{
  "d_model": 512,
  "d_shared_expert": 0,
  "activation": "relu",
  "optimizer": "soap_variant",
  "beta1": 0.95,
  "dataset": "wikipedia_en"
}
Below are experts of layer 2 (counted from 0) of a mixture-of-experts language model. Rows are named router (the router's row for the expert), up (a neuron's input weights, with its number), down (a neuron's output weights, with its number) and show model dimensions 448-511. Each number is 128 + 32 x the weight over its row's rms, rounded and kept within 0 to 255.
After each expert's rows: "comes after" lists some tokens at least twice as common just before its tokens as in all text. This comes from a sample of Wikipedia text that the model never trained on. Tokens count by the router's weight.

# expert 17
router [151 132 144  87 149 111 140 141 186 141 129 131 139 125 125 154 124  76 130 116 126 118 130 125 162  75 171 179 185 144  63 221 182 161 142 150 135 113 135 117 123 130 179 139  95 163 128 103  95 102 101  94  87 132 139 126 146 163 135  88 108 195  91 133]
up0 [124 115 135 142  99 140 174 120 142 166 132 166 164 179 123 115 155 141 142 164 144 142 145 142  93 126 118 169 139 170  78 118  29 172 126 137 167 122 189 112 165 133 136 103  89 156 185 116 144 143 171  93 135 114  64 199  75  94  82  88 100 133 104  90]
down0 [127 160  81 147 172 137 117 131 132 114 127 102 116 141  98 116 182 121 149 146 119 140 111 161  97  71 126 127  37 154 136 135  78 116 199 181 105 104 146 165  82 157 113 114 150 174 149 135  97 144 107 158 124 110 166 139 137 240 129 119 181 106 197  93]
up1 [112 107  79 142 114 155 108 162 150 226 169 100 142  67 143 101 114 103 130  89 126 125  62  91 138 115 124 110 118  91 168 106 100 143 118 187 132 127 166  98  66  79 255  72 145 152 177 165 164 136 142 159 108 194 116 135 116 175 145  86 137 148 134 118]
down1 [177 165 105 124 123 145 127 102 121 160 125 138  86 204 160 160 160  90 132 101 119 155 105 108 129 101 143 130 131 128 120 131 140 132 118 164 114  96  97 113 139  87 162  98 163 132 156 149 116 113 128 137  93 133 122 118 120  88 134 127 134 183 146 115]
comes after: " ", ":", "1", "0", ".", "5"

# expert 10
router [146 103 107 122 168 138 136 134 116 153 122 113 142 121  64  83 136 113 129 141 123 165 148 127 155 147 116 125 123 165 190 123 119 137 137 141 122 123 162 116 152 130 110  92 175 130 129 130 150 129 135 121 127  93 135 127 134 150 110 136 117 163 114 129]
up0 [159 115 101 123 144 147 106 102 160 126 124  92 178 147 184  77 166 144 149 114  97 138 131 101  98 148 151 147 155 140 115 121 178 162 153 140 135 144 126 154 104 149 109 166  94 124 167 138 147  43 126 129  70  99 139  91 157  99  80 144  83 146 100 124]
down0 [168  90  89 172 126 136 121 122 191 128 121 141 131 137  86 143  54  80 165 132 183 128 102 159 167 132 126 120 197 128  80 120  96 132 151 147 120  70 165 154 157 133 114 151 150  78  72 160 141  85 124 121 147 135 113 144 151  86 101 127  67 120 142 110]
up1 [ 85 114 148 152  79 154 113 189 112 111 124 137 127 126 134 163 149  75 139 178  70 184 122 122 153 110 109 124 136  87 184 125 106  88 144 160 139  82 117 180 152 101 134 177 134 130  74  49  97 132 103 121 111 155  93 125 113 142 158 145 113 176 141 149]
down1 [101 114 111 156 134  94 171 153 110  92 147 237 116  85 120 137 100 133 124 112 114 138  98 179 114 173  91  88 144 121 157 173 124 109 106 104 200 194 144  78 114 137 135 141 139 140 120  93  99 169  86 111 130 125  83 153 124 137 132 107 111 173  78  90]
comes after: " to", " was", " and", " he", " were", " is"

# expert 29
router [180 118 123 182  93 132 133 219 188 137 126 104 141 128 101 145 132 156 124 160 145 120 196 128 115 131 122 158 105 150 175 124 146 153 131 114 126 120 133 107 164  84  87 178 149 106 122  56  36 161 180  87 148 135  80 129 122 115 157 102 122 162 149 128]
up0 [133 168 104 119 180 156  67 148 135  95 132  93 107 130 149 102 118 134 165 130 139 127  92 143 109 118 124 141 133 115 126 105 111 188 121 162 153 101 188 136 108 120 132 146 119 155 147 135 134  94  54 151 181  94 115  94 161 133 196 116 127 161 154 113]
down0 [116 136 173  81 134 134  85 118  86 146 109 179 171  84 173 100 183 162 136  72 153 124 127 101  77 129 105 113 127  89 155 121 127 159 147  65 131  98 130  93 154 140 149  79 204 158 117 173 145 101  85 210 100 128 107 156 131 155 171 128 158 126 160 209]
up1 [139 131 103 129 147  91 143 145  73 127 127  95 125 121  84 155 135 107 184  48 161 109 143  78 114  48 167 117 145 178 104 147 132 117 163 131 132 108 121 147 135 162 173  96 111 106 108 122 195 139 107 128  93 156 131  87  71  93  69 121 120 127 131 138]
down1 [152  87 129 102 143  77 161 131 155  67 182  34 127 126  71 129 131 124  89 142 151  90 183 144 151 148 206 161 125 138 132 108 165 155 103 163 141 110 143 190 144 126 149 172 130 114 113 167 151 141 152 121 120 188 143 115 180  99 111 120 131 109  82 163]
comes after: " the", "-", " The", " a", "|", " as"

# expert 4
router [152 100 100 112 117 117 157 132 105 106 155 126 141 124 112 102 148 156 113 142 162  84 117 132 132 122 101  73 132 134  51 118 161 148 163 147  89 148 109 158 128 107  95 149 108 116  98 130 155 170 107 137  61 131 173 121  92  53 161 112 135  88  93  63]
up0 [176 146 112  84 137 140 117 148 171 149 106 112 119 122  70 170 114 178 121 173  77 110  87 140 144 155 148 135 108 144 128 172 127 113 117 118 152 145 137  82 147 146 105 158 119 124 155  69 169  99 138 148 115 145 133  91 150 103 107 145  80 107 138 157]
down0 [218 123 181 136 119 115 128 122 163  74 123 138  88 140  79 107 166 130 121  98 118  77 160 128 105 148 190 169 162  84 152 200  95 160 126 128 171 178 130 116 159 162 113 179 104 150 181  49 117  94 108 174 132 206 108 156 145 113 130 133  95  50 164 102]
up1 [ 86 172  81 156 175 133 108  83  99 131  83 156 155 109 143 125 161 145 112 136  84 191 127 120 183 159 220 116 105  68 156 111 120 115 114 169 146 226 154 153 160 145  82  76  87 119 131 127 139 211  89 153 156 107 125  86 114 189 126 103 138 116 143 165]
down1 [151 162  84 179  86 136 141 107 132  53 102 138 141  90 140 114 116 197 110 134 157  71 160  80 164 127 158 125 151 147 151  64 138  90  51 150 152  98  87 152 113 144 161 158  73 151 103 124 164 145 107 165 160 179 140 155 113 138 129 146 123 136 119 134]
comes after: "1", " ", " |", " (", "–", "°"

# expert 8
router [ 73 131 115 123 179 140 136 117 115  97  71 215 108 120  10  90 124  46 131 115 150  99  91 126 129 154 114 203 129  88 109  88 139 130 122 175 130 127 121 139 114 130 133 143 105 127 117 120 165 158 143 109 144 128 130 127 169  93  96 134 128 218 120 129]
up0 [ 66  92 131 114 163 157 120 165 112 153  30 120 164 107 163 150 133 120 128 119 142 139 133  59  28 147  82 118 117 155  60  83 140  92 105 129 188 153 102 128 122 153 110 126  84 152 117 127 172 145  62 127 128  80 107 117 121 110 141 108 107  90 176 132]
down0 [120 128  85 116  41 106  87 153 110 176 173  79 120  89 149 164 130 175  91 160  82  84 115 155 141  99 139 125 194  84 146 132 147 118  44 161  72 174 106 136 133 170 116  84  95 126  77 125 117 142 124 139 109  80 102 130 106 161 116 141 170 111 118 101]
up1 [156 168  87 115  54 134 125 115 151 147 122 160 111 164 136 110 214 132 118 159  72 134  98 133 145 160 145  91 120 142 106 147 191 112 167 136 141 170 117 150 159 174 109 155  80 135 127 131 106 178 111 132  63 166 150 128 119 118 124 131 146 121  82 131]
down1 [127 112 198 136  98 104 170 136 184 138  74 233 165 216 111 147 176  69 128 143 175 105 123 147  55  72 116 140 126 136 108 156 130 121 139 137 180 153 136 142 163 156  94 106  30 131 116  83 140 100 157  98 184 110 142 148 142 166 108 134 128 121 121 112]
comes after: ",", ".", " and", " that", " but", " which"

# expert 28
router [147  94 164 172 144 103 132 197  80 109 119 132 120 163 142 160 125 129 129  73 104  99 171 130 146 135 146 124 135 166 118 124  27 112 103 155 131 129 151 209 142 203 120 168 135 137 156 191 132  80 166 107 156 144  92 128 167 107 163 114 141  81 108 125]
up0 [ 94 157 121 141 163 138 105 125  94 134 172 119 146 120 164 159 186 170 144 104 125 124  84 106 197  82 116 189  79  73 156 130 107 184 187 149 138 122 145  93 162 125 114 108 133  78 100 118 103 158 100 120 169  68 169  51  90 123 146 102 104 134 134 170]
down0 [128 122 109 109 100  96 111 109 157 100 146 160 131 102 169 104  80 120 133  79 130 141 117 180 109 178 145 161 159 113  52 153 146 201 146 175  93 147 117 121 113 123 126 166  95  90 124 122 134 105  81 150 162  88 151 135  83 127 124 121 158 100 111  65]
up1 [ 73 130 181 163 103 154 105 120 103 118  73 120  87  76 126 175 159 157 131  99 119 117 128  86 121 131  67 114  75 112 156 105  88 166  73 103 114 157  73 106 128 142 141 155 162 132  95 236 133 120  46 119  72 131  75 117  74 152 135 115 202  68 120  94]
down1 [180 124  97 152 128 149  96 151 164 113 106 117 194  87  64 126 130 107 172 146 159 103 130 138 117 115 147 125 121 142 119  20  93 119  68 174 113 161 119  83 127 138 149 152 186 139 149 109 131 131  88 126 170 161 183 110 158  67 155 101 146 102 115 161]
comes after: " ", "S", "-", " United", " (", "/"

# expert 25
router [ 88 115 111 105 139 121 160  56 135 135 118 139  86  58 173 135 134 134 127 123  80 141 157 128 135 123 154  88 156 164  80  65 143 135 120 122 129 134 114 108 108 150 147 125 118 197 177 135 108 104 190 176 127 191 136 126 129 118 151 119 100 115 160 129]
up0 [112 125 143 111 114 192 145 128 142 146 123 102 137 132  99  86 162 114 133 113 127 152 184 157 120 103 102 165 178 127 125  93  73 189  86 158 102 132 168 155 119 120 166 113 130 125 163 127  94 101  96 142  61 109 109  98 157 128 105 152 136 136 197 136]
down0 [142 120 164 123 117 141 124 179  31 138 117 140 114  81 130 104 162  94 142  76 123 192 133 147 106 155 144 119 133  93 184 103  83 166  83 104 109 125 160 108 151 120 147  83  72 119 147 174  65  63 176 153 112 101 103 133 127  93  96 164 143  72 155 140]
up1 [103  80 166 128 155 112 141 100  65 155 117 154 167 166 144 151 185 153 155 134 149 165 169 141 136  96 172  98 113 136 179 156 130 134 131 105 143  75 154 144 132 142 110 153 102 110 138 187 132 113 141 133 145 135  85 109 126 174 192 128 125 124 122 200]
down1 [156 138 145 187 105  80  77 110 128  82 140 114  81 179 149 118 135 134 119  98 118 166 112 108  71 121 110 143 115 149 129 105 120 116 108 100 141 116 177 116 162 112 118 203  96  82 175 136 200 160  96  81 167 116  67 115 163 120 168 154  91 106 149 136]
comes after: "9", "0", "8", "7", "5", "6"

# expert 23
router [ 85  94 153 137 140 106 105 145 125 125 133 105 114 133 152 100 128 137 118 131 100 111 183 126  84 115 144 148 111 152 144 156 130 174 116  80 124 124 108 105 150 123 159 131 127 111 130  62 153 128  98 144 201 148 219 125 178 127 176 122  74  93 162 132]
up0 [207 120 138  73 109 147  96 106 109  97 125 202 142 109  28 157 174 107 130 132 136 119  91 132 172 137 112 127 195 155 139 172 115 119 148 113 137 149 121 120 109 123 161 132 132 145 192 115  79 167 112 190  73 113  90 122 148 133 131 145 160 146 102 131]
down0 [157 147 148 133  48  85  39 132 112 185 110 118 135 160 169 140 118 137 134 210 121 209 159 128 100 114 182 101 110 107 172 149 149 180 108 203 115 103  81 118 141 159 140 169 112 143 109 117 102 111 140 129 101 126 133 155 166  90 100 127 152 123 158 142]
up1 [110 147  99 157 146 135  74 102 207 123  60 124 172 119 153 129 154  86 108 174 139 130 101  76  74 117 157 175 153  88 115 102  41 202 141 104 176 117 135 130 180 186 154 129 127 170 138  51  92 139 155 122 112 116 130 135 125 142  65  97 145 124 154  75]
down1 [126 157  72 107 111 123 150  90 152 140 107 144 143 125 103 149  99 102  91 150 147 125  91  98 161 101 128 118 160 144  69 101  76 116 111 109  85 128 169 167 119 154  95 175 102  98 154 151 137 137 123 111 102  91 116 125 129 155  95 143  99 140  74 104]
comes after: "2", "\n", "0", "9", "1", "8"

# expert 13
router [127 158 126 180  87 114 124 135 101  78 160 129 114 159  68 164 131 180 128 126 120 111 131 128 118  83 110  61  84  93 135 128 110 156 134 139 126 108 135 152 148 172 151 129 152  87 161  75 109 156 123  84 127 121 164 135 150 199 105 140 124 163 103 135]
up0 [101 102 111 125 142 134  81 139  63 124 130 110 158 122 140 149 104 134 159 122  92 136 137 143 154 140  88 170 110 155 104 121 119 125 140 122 180 110 162 139 135 103 127 107 101 125 110 105 166 167 208 142 142 139 102  94  87  94 113 173 111  90 169 165]
down0 [ 92 135 144 141  82 132 120 140 138 128 167 154 138 129 128 166  92 125 163 154 174 139 174  99 166  60 132 202 165 176 113 169  63 146  57 133 136  66 161 151 115 114 148 118 138 135  89  67  91 147 144 171  69 187  85  99  95  96 133 144  71 119 137 103]
up1 [117 159 144 160 114 132 111 100 141 158 104  74  82 139 122 125 125  61 116 132 158 135 134 128 113 131 112 147 174 132 157 160 211 132 120 150 144 112  87  80 145  82 198 151 161 145  73 148  25 135 124 116 143 182 132 179 144 139 146 133 168  87  95 106]
down1 [153 135 125 144 117 121  57 120 155 147 139 111 120 112 153 111 123  62 125 161 120 127  96 153 100 115 102 133 189 186 148 120 161 135 156  98 126 188 113 124  66 103 147 170 184 147 126 107  86 117  93 127 117 157 149 142  99 148 129 193 168  71 121  96]
comes after: " ", "0", "9", "1", "2", "|"